From a checkpoint of a small mixture-of-experts model trained on Wikipedia.
Training: a variant of SOAP for the experts, 440M tokens, 7177 steps.
Below are experts of layer 3 (counted from 0) of a mixture-of-experts language model. Rows are named router (the router's row for the expert), gate (a neuron's input weights, with its number), up (a neuron's input weights, with its number) and show model dimensions 0-159. Each number is 200 + 40 x the weight over its row's rms, rounded and kept within 0 to 999.
After each expert's rows: a language model's description of what the expert responds to. This comes from a sample of Wikipedia text that the model never trained on.

# expert 20
router,252,212,129,194,217,195,207,147,219,168,187,213,155,225,229,206,228,167,232,154,239,239,144,178,252,238,155,235,233,235,161,236,235,261,236,229,155,176,151,161,162,166,149,234,162,161,165,226,218,171,158,263,201,240,155,254,160,236,215,260,249,156,242,185,250,151,162,246,241,180,236,244,157,248,157,208,152,152,245,188,161,157,159,156,144,156,257,160,229,176,234,162,155,172,242,255,171,210,158,248,253,178,181,166,191,236,186,204,245,255,164,136,245,232,146,166,147,247,250,232,169,250,148,240,237,245,176,167,256,242,239,255,161,237,231,153,147,149,148,171,236,242,150,161,172,235,159,249,235,243,138,251,237,249,150,157,170,161,229,194
gate3,175,217,175,134,236,226,212,221,156,170,153,164,178,164,184,183,246,135,202,185,173,292,197,196,165,208,185,200,259,251,184,208,234,244,244,192,171,136,234,237,240,257,143,227,206,229,196,180,201,245,166,208,220,188,191,233,125,221,281,185,174,253,189,228,251,262,179,199,270,191,184,208,186,85,127,202,164,190,188,253,184,173,209,167,182,254,243,202,190,212,232,187,146,220,238,199,224,197,170,143,132,284,133,191,210,168,151,201,214,247,153,236,215,251,231,128,177,184,222,263,223,123,239,167,198,160,229,157,163,218,272,261,184,209,190,191,214,196,232,172,180,199,146,231,157,210,217,239,190,192,238,115,228,208,93,182,198,306,212,101
up3,198,184,221,118,209,187,170,250,209,205,235,211,215,185,250,174,210,224,235,176,219,217,182,96,185,185,256,218,145,172,209,230,189,201,236,248,209,242,179,203,169,181,209,114,240,132,187,214,178,249,199,257,297,201,245,226,162,159,219,291,170,174,233,141,228,168,238,203,209,207,164,224,192,162,226,181,136,216,237,226,174,169,159,220,215,135,185,213,189,189,133,165,236,210,203,213,149,135,192,171,168,154,195,189,212,259,148,234,236,247,248,186,220,121,217,261,152,100,250,211,290,231,181,200,128,201,210,204,197,187,204,187,158,220,204,204,174,227,163,158,240,181,120,239,204,226,221,213,126,199,181,240,44,249,270,196,282,220,188,195
Description: Name and demonym endings. Endings of foreign names and nationality words (-ian, -ee, -e, -yn), plus common first names like Thomas and James in election tables.

# expert 46
router,257,221,125,235,200,186,222,145,198,170,189,211,161,243,238,211,240,160,241,149,245,251,165,172,245,226,165,234,234,238,153,235,234,258,229,249,159,172,145,156,161,166,149,234,172,153,154,222,208,175,163,229,209,233,152,232,151,236,214,249,253,157,259,171,249,156,156,227,227,174,234,238,150,242,160,185,151,147,251,172,163,170,183,163,157,159,254,164,242,190,239,164,150,164,242,247,170,227,164,250,236,194,188,163,220,244,183,211,252,227,160,137,240,234,153,166,160,252,246,247,173,251,137,237,228,237,176,159,248,248,232,254,151,228,239,149,147,154,139,166,236,240,134,155,170,254,144,250,230,244,145,246,231,254,151,176,177,156,231,194
gate1,165,213,166,248,206,251,226,172,184,150,181,231,189,171,168,218,180,161,202,169,117,276,192,190,269,218,202,196,194,188,238,169,160,264,164,189,205,223,115,177,164,154,274,204,175,273,252,158,186,227,152,208,224,154,264,193,230,210,284,237,152,248,253,152,215,230,151,221,177,123,240,284,102,206,168,164,219,180,160,225,179,180,163,179,122,172,226,191,245,195,216,157,227,218,153,212,195,286,210,207,152,171,191,283,213,205,127,281,196,108,225,230,219,264,188,173,159,212,252,258,223,167,228,221,202,204,232,185,181,170,251,125,188,238,212,205,294,217,226,155,232,229,218,203,223,197,222,205,139,182,226,211,126,222,200,176,172,209,261,153
up1,147,224,172,234,213,180,204,144,167,238,120,202,155,204,188,210,206,152,172,188,196,187,243,148,155,218,164,178,225,292,194,198,137,218,212,282,240,213,212,181,101,170,213,233,235,193,235,197,244,175,213,188,245,218,271,188,196,149,236,143,169,154,178,198,185,217,203,225,223,221,146,182,112,224,231,172,262,164,159,180,214,133,256,175,181,174,186,155,154,139,203,249,150,269,262,245,246,170,190,225,239,213,143,172,185,204,130,97,218,167,240,246,220,226,186,182,218,229,126,158,190,210,219,256,187,244,206,231,161,247,163,217,291,165,208,239,225,224,257,236,226,168,236,194,232,249,157,199,227,174,180,279,190,217,173,255,170,276,307,242
Description: Foreign-script name starts. Cyrillic, Thai and Arabic byte pieces, plus single capitals starting foreign or unusual names, such as al-Q-aeda, Glacier P-ío.

# expert 40
router,236,228,193,150,196,112,268,132,154,137,203,169,196,235,232,231,243,197,261,155,209,202,190,187,253,232,174,208,215,261,196,291,183,271,263,163,184,162,127,191,199,209,161,302,178,121,110,216,195,185,181,238,203,202,164,236,167,207,236,257,280,173,256,142,264,176,173,246,243,189,238,234,165,204,205,208,178,209,245,175,183,107,177,182,161,185,229,176,195,191,208,185,175,134,241,196,191,174,183,234,217,154,139,175,210,236,156,231,235,262,182,179,213,280,178,144,161,239,238,239,179,226,129,198,210,212,154,220,216,234,220,192,152,197,207,129,211,179,158,195,266,210,175,159,219,253,172,216,214,196,154,181,284,236,192,171,177,156,295,262
gate1,297,180,210,187,218,155,233,183,243,108,150,237,224,244,188,143,229,238,197,235,189,213,125,168,163,197,240,189,213,198,234,216,159,205,178,226,223,244,144,181,138,192,232,249,157,220,209,179,194,227,153,226,81,191,258,175,227,177,257,148,159,328,193,110,229,244,186,203,183,190,187,192,90,188,190,163,240,172,271,159,245,134,203,167,139,205,194,131,262,228,165,219,230,194,196,186,208,254,202,222,218,160,146,206,188,221,107,212,190,126,221,238,231,194,185,235,151,163,248,198,239,248,196,226,233,266,193,256,237,229,214,151,187,212,198,183,282,189,161,227,194,218,222,204,236,194,194,206,151,128,219,184,190,165,198,153,156,233,258,167
up1,187,199,137,286,232,150,232,181,184,264,116,203,172,226,173,258,226,217,187,186,271,274,221,204,158,163,163,189,247,228,261,242,80,238,178,186,268,162,240,232,150,194,219,186,202,159,217,181,232,196,110,218,155,217,218,181,158,172,270,179,147,105,187,208,215,207,240,162,183,160,205,141,239,186,240,211,205,216,185,198,195,133,205,224,188,255,274,72,182,118,216,213,215,230,240,225,220,184,145,158,243,215,190,164,208,231,127,151,271,196,202,262,223,233,261,225,229,217,183,177,131,252,199,214,192,236,151,203,163,246,192,189,250,237,133,238,167,196,267,218,177,198,215,219,167,295,208,167,185,201,189,183,210,190,186,185,221,220,225,208
Description: Sentence-initial capitals. First token of a sentence or line after a full stop or line break, such as The, He, F-ollowing, and list dashes.

# expert 27
router,251,219,144,242,215,188,223,141,194,170,190,212,158,244,235,206,229,166,240,143,242,252,180,195,252,213,156,223,235,247,180,234,242,260,229,236,160,168,150,151,165,169,147,243,163,166,164,227,211,160,157,253,208,236,146,241,161,239,223,262,245,156,258,179,261,155,165,245,237,157,229,244,136,225,154,195,172,153,249,179,157,161,164,168,163,150,249,167,239,169,244,149,155,165,252,242,175,199,157,246,239,190,173,165,218,231,186,192,251,235,166,140,232,231,156,174,153,251,254,246,173,237,150,236,236,239,169,158,265,232,230,261,152,228,262,157,143,160,153,164,234,243,142,158,177,238,142,248,231,244,142,246,226,256,158,174,177,150,226,178
gate1,215,208,205,197,179,261,244,187,165,135,162,254,232,254,176,162,206,257,202,152,108,282,244,230,199,247,202,194,230,214,343,196,139,202,198,200,218,226,131,191,160,216,297,268,187,273,290,149,192,199,153,278,128,205,236,198,225,219,271,200,148,241,226,223,148,186,131,190,223,181,208,194,112,221,153,216,217,247,247,191,194,191,196,149,196,247,214,137,177,153,196,201,237,195,176,213,207,216,169,232,148,196,195,198,196,168,129,309,198,205,183,191,227,187,166,229,189,207,214,147,194,146,157,217,218,233,156,217,239,189,215,263,157,235,178,176,287,189,208,199,241,184,207,251,205,170,209,241,153,211,169,230,187,126,184,202,145,234,231,159
up1,186,186,200,226,238,143,185,166,226,186,101,250,198,167,186,260,201,202,171,192,262,233,222,203,186,174,180,143,251,246,268,229,151,198,199,262,193,234,220,213,125,199,220,246,216,155,225,198,203,146,224,191,169,165,213,197,141,165,221,180,189,179,210,230,218,284,208,217,226,152,165,194,132,228,233,168,249,180,122,185,197,172,256,242,223,219,234,165,219,158,146,184,214,267,227,341,236,143,144,189,211,184,109,164,209,241,172,151,203,177,215,247,224,241,236,185,214,223,147,178,171,164,185,218,217,220,164,235,180,221,154,189,257,210,256,216,213,197,268,223,253,177,214,108,130,232,179,117,217,156,185,251,246,188,220,270,166,275,299,181
Description: Surname initial letters. Capital-letter start of a capitalized name midway through a sentence, often after a first name, such as C in Cordell or A in Ashworth.

# expert 11
router,210,145,217,186,200,136,227,179,153,239,184,241,135,242,190,186,218,142,177,169,253,215,176,190,244,252,154,217,246,205,207,267,152,182,239,191,115,219,201,143,200,149,166,198,208,161,231,263,247,140,213,203,148,220,108,207,158,296,261,189,225,161,239,152,188,137,124,211,212,211,269,199,183,228,182,206,221,186,227,196,141,212,181,216,217,155,251,187,285,246,239,217,139,161,275,206,219,208,179,222,243,198,150,150,217,220,137,293,262,226,100,175,254,219,191,181,182,197,215,224,153,259,184,214,244,239,152,120,193,216,213,211,210,203,203,165,205,203,203,158,171,231,189,118,152,266,165,225,278,236,156,200,247,240,193,200,170,217,191,265
gate0,199,121,169,185,212,235,173,106,188,224,212,274,185,184,225,189,183,217,175,191,184,256,214,220,259,207,202,160,190,95,240,212,242,191,171,148,177,235,179,234,198,196,249,203,224,234,221,201,197,186,211,185,254,191,151,109,217,145,161,128,193,121,220,208,195,152,203,243,215,184,195,177,210,226,223,185,211,244,230,215,250,239,193,275,281,279,233,246,228,263,173,198,211,202,252,274,191,223,260,151,258,286,168,140,173,198,168,161,186,279,200,203,241,184,174,138,213,183,146,217,195,208,177,194,258,264,220,147,187,135,147,176,203,135,199,167,204,182,167,120,235,207,239,74,162,190,171,178,180,255,193,128,226,171,242,223,243,161,174,233
up0,148,139,109,170,191,225,148,206,250,254,164,207,280,201,184,202,255,138,232,179,205,168,172,169,157,106,244,210,218,151,271,287,171,155,150,188,169,209,291,265,251,201,233,214,169,239,147,159,199,220,198,241,136,238,109,175,213,196,210,176,236,122,207,236,227,180,193,196,178,187,226,145,153,160,193,231,180,251,184,178,246,200,218,204,237,206,204,254,188,183,225,214,183,148,162,287,174,232,221,167,178,241,213,177,202,276,217,140,217,242,210,223,219,186,136,262,184,201,159,182,173,121,194,199,286,153,184,182,224,273,208,272,229,226,181,235,195,180,277,210,184,177,192,129,218,217,213,271,161,151,250,183,258,215,153,211,216,172,165,223
Description: Early-word foreign fragments. Second piece of names and foreign or technical words right after a capital initial, such as K-ual-a Lumpur, M-ech-anic, te-h-sil.

# expert 7
router,255,200,159,213,202,201,205,152,215,151,190,216,158,237,227,193,231,168,239,156,240,251,162,187,253,228,156,254,243,236,171,236,257,246,226,250,153,170,146,166,156,174,154,236,185,165,174,239,208,154,165,231,205,232,149,242,166,234,216,247,239,157,251,164,255,165,158,226,229,150,228,234,157,245,147,214,157,153,261,166,162,153,156,161,170,150,244,172,230,172,234,163,151,188,247,236,174,221,146,249,247,180,195,163,199,241,180,192,248,242,156,140,241,239,157,156,141,243,248,242,173,246,146,237,233,250,162,167,244,240,241,241,143,236,246,152,140,157,154,161,244,256,135,159,189,251,147,246,243,248,132,254,232,246,154,155,169,156,233,192
gate3,176,178,179,164,224,250,204,173,174,141,189,150,284,181,189,191,195,206,202,150,154,289,178,198,252,196,219,183,282,207,184,260,182,208,225,234,145,169,179,193,214,297,157,237,204,199,238,120,281,220,124,178,233,165,254,206,171,196,245,173,211,230,180,169,193,272,152,206,209,149,164,206,170,113,138,107,178,156,110,141,145,184,214,168,164,240,233,192,183,195,240,221,177,246,267,181,203,240,176,207,167,245,163,204,189,203,116,219,241,243,165,233,261,253,203,143,181,196,209,244,290,177,238,148,288,169,202,209,177,196,206,154,221,228,214,200,243,218,254,212,200,208,141,262,264,204,205,235,233,216,211,166,171,193,160,213,236,281,238,177
up3,224,176,246,179,211,197,199,257,204,133,294,197,118,207,241,115,176,226,167,110,180,210,165,210,143,168,247,228,173,130,235,186,173,253,270,222,158,276,163,242,216,193,261,175,203,187,154,185,137,199,184,258,273,196,208,208,228,188,226,261,157,119,223,201,216,195,272,211,179,167,156,291,162,174,201,230,204,233,216,204,199,158,156,186,213,159,215,215,218,225,129,161,166,195,159,181,198,146,250,192,194,181,221,160,191,206,156,238,240,225,257,164,249,135,246,273,156,174,255,244,251,193,222,218,213,156,222,150,210,158,246,247,174,254,180,240,233,172,181,156,147,203,158,263,214,189,213,228,145,189,244,198,125,227,252,219,289,153,191,161
Description: Name and word endings. Final word-piece suffixes completing words and foreign names, such as Jubile-e, Gabri-el, effect-ively, Feder-ico, Chișin-ă.

# expert 16
router,206,214,197,243,263,130,218,186,168,235,152,266,188,252,168,149,214,178,277,212,243,231,191,108,224,307,161,240,268,239,197,258,145,202,227,170,190,239,199,159,189,127,182,239,184,115,163,256,226,189,162,187,121,187,208,202,164,215,253,230,248,154,169,184,207,180,145,254,182,156,256,214,174,268,164,231,169,149,226,161,136,229,231,203,206,160,246,162,227,171,253,184,156,216,231,213,161,169,141,195,209,193,160,149,98,217,195,300,219,229,214,206,247,212,161,188,194,210,200,202,169,216,202,180,200,287,148,151,232,236,179,152,181,239,206,205,204,173,179,187,271,225,191,188,223,176,147,242,237,278,162,188,225,242,158,177,130,161,257,229
gate0,162,212,136,191,182,214,201,119,189,208,263,240,177,164,164,148,156,220,259,265,217,212,224,237,260,265,224,83,227,150,255,199,157,175,260,175,241,204,186,259,130,219,246,221,222,155,223,183,277,185,190,238,226,249,156,179,164,166,164,184,185,173,268,230,208,137,217,263,193,237,219,142,220,187,198,221,229,228,229,220,252,153,189,210,253,244,174,190,151,281,251,232,225,263,241,199,239,179,192,214,186,292,206,162,170,151,176,230,200,227,208,127,216,186,171,162,194,192,91,167,202,188,191,195,261,285,193,138,171,157,153,186,203,200,239,185,191,134,142,152,250,172,216,190,169,201,199,221,153,260,207,145,200,140,162,267,187,171,167,175
up0,169,134,185,177,248,238,203,194,275,273,200,121,274,217,148,226,173,181,162,179,209,182,216,244,157,153,177,164,210,218,232,250,162,149,150,261,161,200,210,203,268,203,140,149,137,234,176,160,190,247,230,231,159,257,138,157,214,178,206,187,268,180,191,219,255,128,166,157,165,216,162,218,180,141,295,177,201,192,144,191,189,201,187,187,196,202,200,211,221,226,153,188,211,192,116,256,182,157,189,171,169,266,170,189,198,239,209,190,221,257,181,242,243,221,150,210,202,292,147,207,208,154,233,248,192,223,202,222,209,242,221,245,152,212,154,255,233,206,236,157,143,230,234,169,192,198,220,261,42,154,227,185,221,224,156,279,221,244,164,182
Description: Mid-word continuations. Word-internal pieces right after a first letter or short onset, such as F-ull name, h-omet-own, ref-used, E-lev-ation.